{
  "lr_router": 0.000581,
  "lr_head": 0.00398,
  "batch_tokens": 65536
}
Below are experts of layer 3 (counted from 0) of a mixture-of-experts language model. Rows are named gate (a neuron's input weights, with its number), up (a neuron's input weights, with its number), down (a neuron's output weights, with its number) and show model dimensions 192-255. Each number is 200 + 20 x the weight over its row's rms, rounded and kept within 0 to 999.
Before each expert's rows: "comes before" lists some tokens at least twice as common just after its tokens as in all text; "comes after" lists some tokens at least twice as common just before its tokens as in all text. This comes from a sample of Wikipedia text that the model never trained on. Tokens count by the router's weight.

# expert 19
comes before: "-", "|", "==", "The", "===", "In"
comes after: "\n", " |\n", ".\n\n", ")\n", ".\n", "\n\n"
gate7,203,197,173,178,229,200,226,200,214,183,224,201,180,229,241,183,171,190,231,213,223,237,208,223,234,199,192,215,201,202,235,230,175,179,169,187,221,188,207,188,205,165,195,183,179,180,210,200,217,177,226,193,217,197,213,214,210,198,201,209,228,184,164,190
up7,162,210,199,190,181,206,209,213,229,182,201,182,214,183,191,174,226,199,214,180,177,217,205,181,223,188,214,213,198,192,158,189,201,215,182,232,194,206,208,208,224,254,210,178,183,173,186,186,206,226,206,214,216,212,191,191,210,217,197,196,190,192,244,201
down7,224,233,208,197,185,210,189,184,174,186,244,209,215,198,186,207,246,208,213,177,219,226,207,182,186,217,213,171,249,214,223,209,189,190,224,173,178,169,220,203,169,185,222,212,190,165,211,191,217,217,220,255,221,184,205,178,216,180,180,173,178,192,174,157
gate8,195,195,206,189,202,227,175,195,187,225,190,205,197,231,202,235,226,192,208,202,189,231,203,206,180,193,239,192,214,196,171,198,244,227,184,189,167,203,181,170,218,248,184,178,225,190,187,212,198,237,188,214,198,208,188,221,219,218,208,194,180,164,170,164
up8,210,218,245,172,206,197,211,183,224,245,180,180,189,181,170,236,169,235,240,189,212,218,184,194,211,202,221,202,188,205,169,200,217,206,190,143,174,180,190,162,218,258,227,178,191,197,212,204,186,227,205,193,204,235,217,221,224,223,215,205,198,214,197,227
down8,199,174,197,181,202,219,207,202,197,218,197,200,193,193,188,172,175,215,193,181,272,193,191,208,172,166,198,190,184,216,223,169,211,212,214,164,193,190,216,201,179,216,223,168,225,184,181,184,214,234,208,214,214,158,218,204,192,170,210,208,169,169,214,204
gate9,213,205,212,177,206,224,209,221,198,225,207,170,202,217,184,197,192,172,202,221,208,230,231,198,189,176,176,222,177,216,196,192,182,191,224,228,176,209,206,217,237,232,210,185,192,190,223,203,223,220,214,182,210,200,223,240,203,212,216,234,196,211,176,200
up9,187,208,172,177,203,189,204,169,189,210,192,211,221,220,220,213,165,207,215,209,176,213,194,205,183,220,177,165,243,219,189,197,180,197,202,212,216,218,187,206,197,185,206,155,198,213,230,189,189,198,224,196,220,196,218,202,222,216,195,206,189,206,246,171
down9,206,261,219,200,200,197,197,156,215,218,240,196,199,172,217,230,202,189,210,189,216,214,209,204,221,192,174,206,197,249,190,211,201,196,191,217,190,215,174,154,217,200,241,182,213,229,183,217,210,197,211,178,174,183,200,207,212,184,209,191,219,184,162,200
gate10,247,182,210,199,219,219,240,205,220,176,182,210,202,193,193,180,165,232,206,211,213,184,231,173,213,186,176,211,194,195,205,218,225,188,164,172,213,211,211,177,220,204,162,177,191,206,206,192,198,196,213,215,199,178,204,190,183,216,213,200,237,184,196,230
up10,196,176,182,220,166,169,214,210,184,159,196,197,232,183,223,213,211,220,174,192,187,204,201,204,215,208,238,193,197,212,185,168,205,204,210,235,186,209,212,202,197,173,173,163,216,190,195,210,150,202,199,211,210,202,182,187,213,156,214,199,169,234,204,180
down10,229,226,202,233,209,191,208,180,198,185,202,211,202,176,201,187,214,237,203,148,227,206,215,203,200,185,187,197,246,228,169,213,199,185,232,190,210,220,187,232,216,191,213,183,221,166,177,196,223,244,172,174,236,162,204,186,217,180,224,173,205,186,182,204
gate11,216,167,200,228,208,190,240,169,215,201,189,208,183,186,177,172,177,185,206,197,183,205,225,176,229,232,224,186,209,224,216,221,209,206,192,211,241,151,242,143,203,222,215,207,215,167,169,180,191,189,170,208,176,189,240,193,198,176,215,187,180,212,221,220
up11,233,216,193,218,181,189,225,170,188,205,170,236,202,189,204,203,217,224,199,207,178,183,211,175,219,212,200,188,214,212,185,218,175,217,177,204,198,190,204,247,199,157,219,203,203,178,214,169,210,164,206,230,228,185,184,203,206,180,223,161,189,193,223,223
down11,236,193,197,197,210,190,197,211,187,176,189,162,196,172,224,220,204,236,193,253,205,215,208,212,185,163,166,192,196,195,190,206,201,214,225,235,199,168,192,188,165,188,150,216,206,247,202,178,197,153,193,202,196,193,211,182,215,180,230,206,192,182,185,215

# expert 12
comes before: "0", "1", " been", " million", " company"
comes after: "2", "0", " $", " Website", " company", " Awards"
gate7,205,180,205,200,203,211,186,205,186,215,208,172,202,184,225,181,205,211,184,193,175,211,175,196,213,202,213,207,209,194,174,192,161,228,188,190,198,208,166,200,206,197,216,206,160,178,202,195,233,208,186,217,190,209,223,192,212,206,218,195,183,242,178,193
up7,209,197,172,193,195,190,228,196,214,183,184,235,168,219,214,231,232,181,203,216,235,212,217,228,195,240,229,223,199,214,220,210,240,219,201,195,201,201,220,185,224,205,179,195,223,194,218,209,197,210,218,191,166,223,243,205,183,191,191,195,233,180,200,206
down7,191,190,202,195,190,210,199,181,200,233,203,225,204,208,221,161,166,180,242,179,168,192,233,235,196,236,167,186,206,222,189,207,211,192,225,181,222,217,233,218,198,199,200,210,196,206,212,204,156,135,204,198,201,188,223,169,215,165,166,200,193,221,180,213
gate8,204,199,186,180,231,189,213,221,198,219,201,182,218,208,217,202,193,200,205,202,169,154,200,170,208,230,201,210,229,180,219,198,172,188,198,163,185,204,218,204,212,211,207,202,208,176,229,225,186,225,210,215,214,208,187,203,215,196,205,197,164,187,204,191
up8,201,203,169,214,191,196,218,212,190,205,187,183,210,194,188,171,175,182,210,188,183,191,145,213,218,258,191,224,181,209,175,218,197,194,218,179,198,206,199,187,220,192,204,175,193,206,203,200,199,142,189,198,233,186,187,174,226,172,202,210,152,193,203,219
down8,181,196,204,207,192,241,193,193,198,184,197,162,201,190,209,205,169,211,182,200,224,199,180,177,225,187,167,214,203,159,197,180,202,179,218,237,198,193,228,171,164,230,184,231,233,193,213,176,230,203,195,230,213,208,191,219,226,181,225,212,180,217,198,196
gate9,176,244,186,219,236,190,203,172,182,167,244,181,194,228,185,179,206,196,247,194,190,231,203,234,204,187,188,205,203,152,200,202,194,204,205,206,186,173,170,190,146,191,172,188,201,207,205,197,238,208,195,216,209,219,205,181,154,238,231,197,241,156,222,204
up9,197,224,215,234,178,220,228,206,199,198,168,249,196,174,212,188,184,204,207,202,163,236,203,233,230,174,200,223,223,195,236,153,220,176,220,218,193,170,210,213,209,219,193,195,166,196,210,169,209,204,169,189,214,221,207,207,169,203,186,223,198,191,180,208
down9,194,210,162,189,196,173,230,220,232,190,230,178,204,214,200,194,188,193,202,220,173,192,151,211,215,203,180,187,234,218,213,210,182,212,200,201,177,202,237,156,222,210,245,211,184,200,215,190,226,202,208,202,233,177,208,215,189,180,211,196,233,187,183,194
gate10,206,222,227,222,212,197,191,187,174,187,170,227,196,237,188,181,196,222,222,190,223,203,217,185,173,173,210,190,204,217,241,172,207,188,205,195,199,221,197,207,172,172,210,213,208,212,256,215,173,150,196,198,198,232,215,212,165,180,188,226,219,193,207,201
up10,212,212,211,188,197,224,207,204,223,172,196,204,189,201,191,203,185,194,167,196,185,203,211,172,202,230,214,188,220,182,210,190,210,221,194,183,210,173,209,184,179,204,242,195,192,194,197,190,229,202,221,189,157,197,213,174,196,223,194,214,180,186,184,203
down10,238,179,178,208,212,210,183,192,202,210,198,192,216,192,210,202,199,234,168,195,196,231,237,207,212,161,236,203,238,202,191,211,194,212,222,205,191,196,187,197,177,201,171,176,219,191,205,185,189,208,213,213,201,180,157,195,173,195,230,213,180,182,143,204
gate11,224,178,201,165,244,205,190,236,200,198,192,176,216,179,183,162,201,184,192,203,200,258,200,181,190,221,197,211,211,202,207,192,198,182,175,196,183,214,217,194,218,205,216,189,199,182,171,214,181,203,223,210,194,176,170,151,210,181,207,209,162,212,181,149
up11,212,192,190,214,221,192,171,230,201,181,201,208,220,221,199,204,191,179,211,166,239,222,208,209,227,197,194,185,235,191,210,201,202,177,224,211,222,215,190,173,200,202,203,186,194,177,208,149,241,202,191,211,193,215,205,196,179,193,232,211,213,194,192,226
down11,199,207,200,224,185,176,188,175,203,219,199,182,190,187,207,209,231,205,148,204,210,215,187,187,194,217,198,227,181,213,213,224,185,167,167,229,203,194,174,211,200,211,191,175,173,201,188,198,185,189,197,195,229,191,165,194,194,238,220,212,217,203,209,191

# expert 3
comes before: " ", ":", "\n", "=", "|", ")\n"
comes after: "\n", "-", ":", "3", "4", "5"
gate7,204,214,220,161,195,201,201,208,141,192,177,219,179,198,199,191,220,248,202,205,190,186,210,189,223,177,208,238,182,178,191,212,217,207,192,193,203,218,211,194,233,195,220,182,227,182,198,181,211,193,205,193,198,181,211,201,183,209,190,200,188,208,198,187
up7,212,197,220,220,233,248,213,196,205,214,187,228,187,180,211,192,219,168,190,181,198,208,202,207,221,149,195,202,221,188,184,222,177,209,178,174,186,182,161,206,232,208,209,236,207,197,181,171,221,236,173,212,250,168,189,198,212,195,202,223,229,182,200,200
down7,202,187,187,217,206,211,205,202,178,204,238,207,236,192,214,187,219,182,243,198,202,240,204,202,239,223,200,206,226,233,151,183,215,197,206,191,226,194,236,203,200,183,221,186,209,156,196,202,186,210,212,171,208,182,186,227,196,206,179,190,237,231,209,201
gate8,183,175,174,216,186,203,180,189,189,163,211,171,215,197,206,199,194,202,192,177,187,193,174,206,194,208,169,231,204,205,206,207,214,195,218,216,212,209,196,244,192,231,236,214,203,161,225,182,237,182,208,220,188,172,215,230,199,205,178,202,202,250,201,172
up8,238,186,190,180,201,205,230,173,196,179,167,191,155,208,233,176,186,186,200,191,188,228,179,177,220,216,235,198,241,193,226,147,221,213,192,193,210,231,245,207,183,182,195,227,244,221,221,190,175,213,216,210,181,180,202,161,200,164,161,212,181,205,185,207
down8,214,205,216,181,218,192,253,216,196,202,161,197,257,192,182,184,206,238,192,206,197,213,222,172,196,193,227,212,178,206,173,196,175,221,196,197,207,200,231,197,208,169,215,197,232,150,197,224,172,205,202,211,185,192,190,181,212,210,181,238,166,215,160,190
gate9,192,185,230,206,168,197,160,212,227,200,204,214,221,193,177,204,180,156,159,194,201,199,204,190,223,190,191,197,177,148,176,203,219,209,226,162,181,213,203,213,193,203,193,171,226,177,181,200,230,179,201,213,192,221,208,229,157,170,214,189,197,156,185,200
up9,201,223,174,194,200,226,190,217,171,188,210,176,175,199,199,208,199,209,227,193,198,211,218,224,205,222,225,182,225,173,162,178,191,186,228,179,204,230,216,172,215,199,240,226,195,205,170,180,203,187,185,198,164,184,178,188,212,245,168,171,218,190,188,192
down9,208,215,219,216,156,192,220,228,230,212,241,210,216,195,191,208,204,256,233,213,217,192,200,218,177,206,211,233,220,243,223,178,180,209,226,238,215,198,203,213,173,212,208,183,193,193,202,215,181,175,200,225,219,232,172,211,198,183,193,209,184,195,160,201
gate10,218,196,198,212,201,207,214,188,124,199,210,170,196,189,205,229,183,225,175,204,230,188,184,216,189,185,182,221,181,175,217,206,251,180,228,189,194,212,190,223,200,225,173,202,199,198,201,181,185,203,184,193,199,181,221,178,213,199,184,231,204,186,177,219
up10,183,199,216,179,173,188,191,206,207,212,171,176,217,217,173,171,214,238,195,166,230,190,187,196,227,233,217,174,233,198,177,228,216,225,186,217,205,195,200,206,185,198,184,213,183,206,203,218,194,214,184,209,193,231,197,170,180,195,192,196,189,214,220,202
down10,193,236,196,194,196,174,190,198,234,181,214,205,198,194,217,188,205,229,211,197,176,171,177,199,180,179,222,168,230,191,210,194,221,199,185,190,184,195,187,172,201,210,185,217,193,218,216,211,214,198,179,190,215,166,179,212,224,170,187,185,205,171,164,184
gate11,191,181,191,209,192,220,215,160,208,177,220,186,212,177,202,216,216,217,181,182,198,219,189,200,219,185,213,168,201,181,204,200,217,197,197,205,226,177,178,209,196,208,219,212,194,205,190,172,227,246,202,198,214,198,188,224,220,205,256,184,254,179,233,189
up11,190,201,187,198,161,206,217,173,208,203,173,216,203,191,220,184,220,223,221,184,211,211,179,217,203,216,215,165,211,221,207,229,196,231,183,182,183,213,167,187,223,212,161,206,168,189,211,192,186,204,186,188,231,190,196,229,219,184,211,185,208,206,220,195
down11,183,217,217,186,236,214,159,208,204,170,196,195,193,202,198,206,196,199,197,216,196,205,196,188,218,151,180,242,244,206,226,213,202,227,197,199,213,179,171,202,175,175,185,207,208,185,208,222,188,211,210,186,220,211,159,193,172,206,207,209,159,193,205,191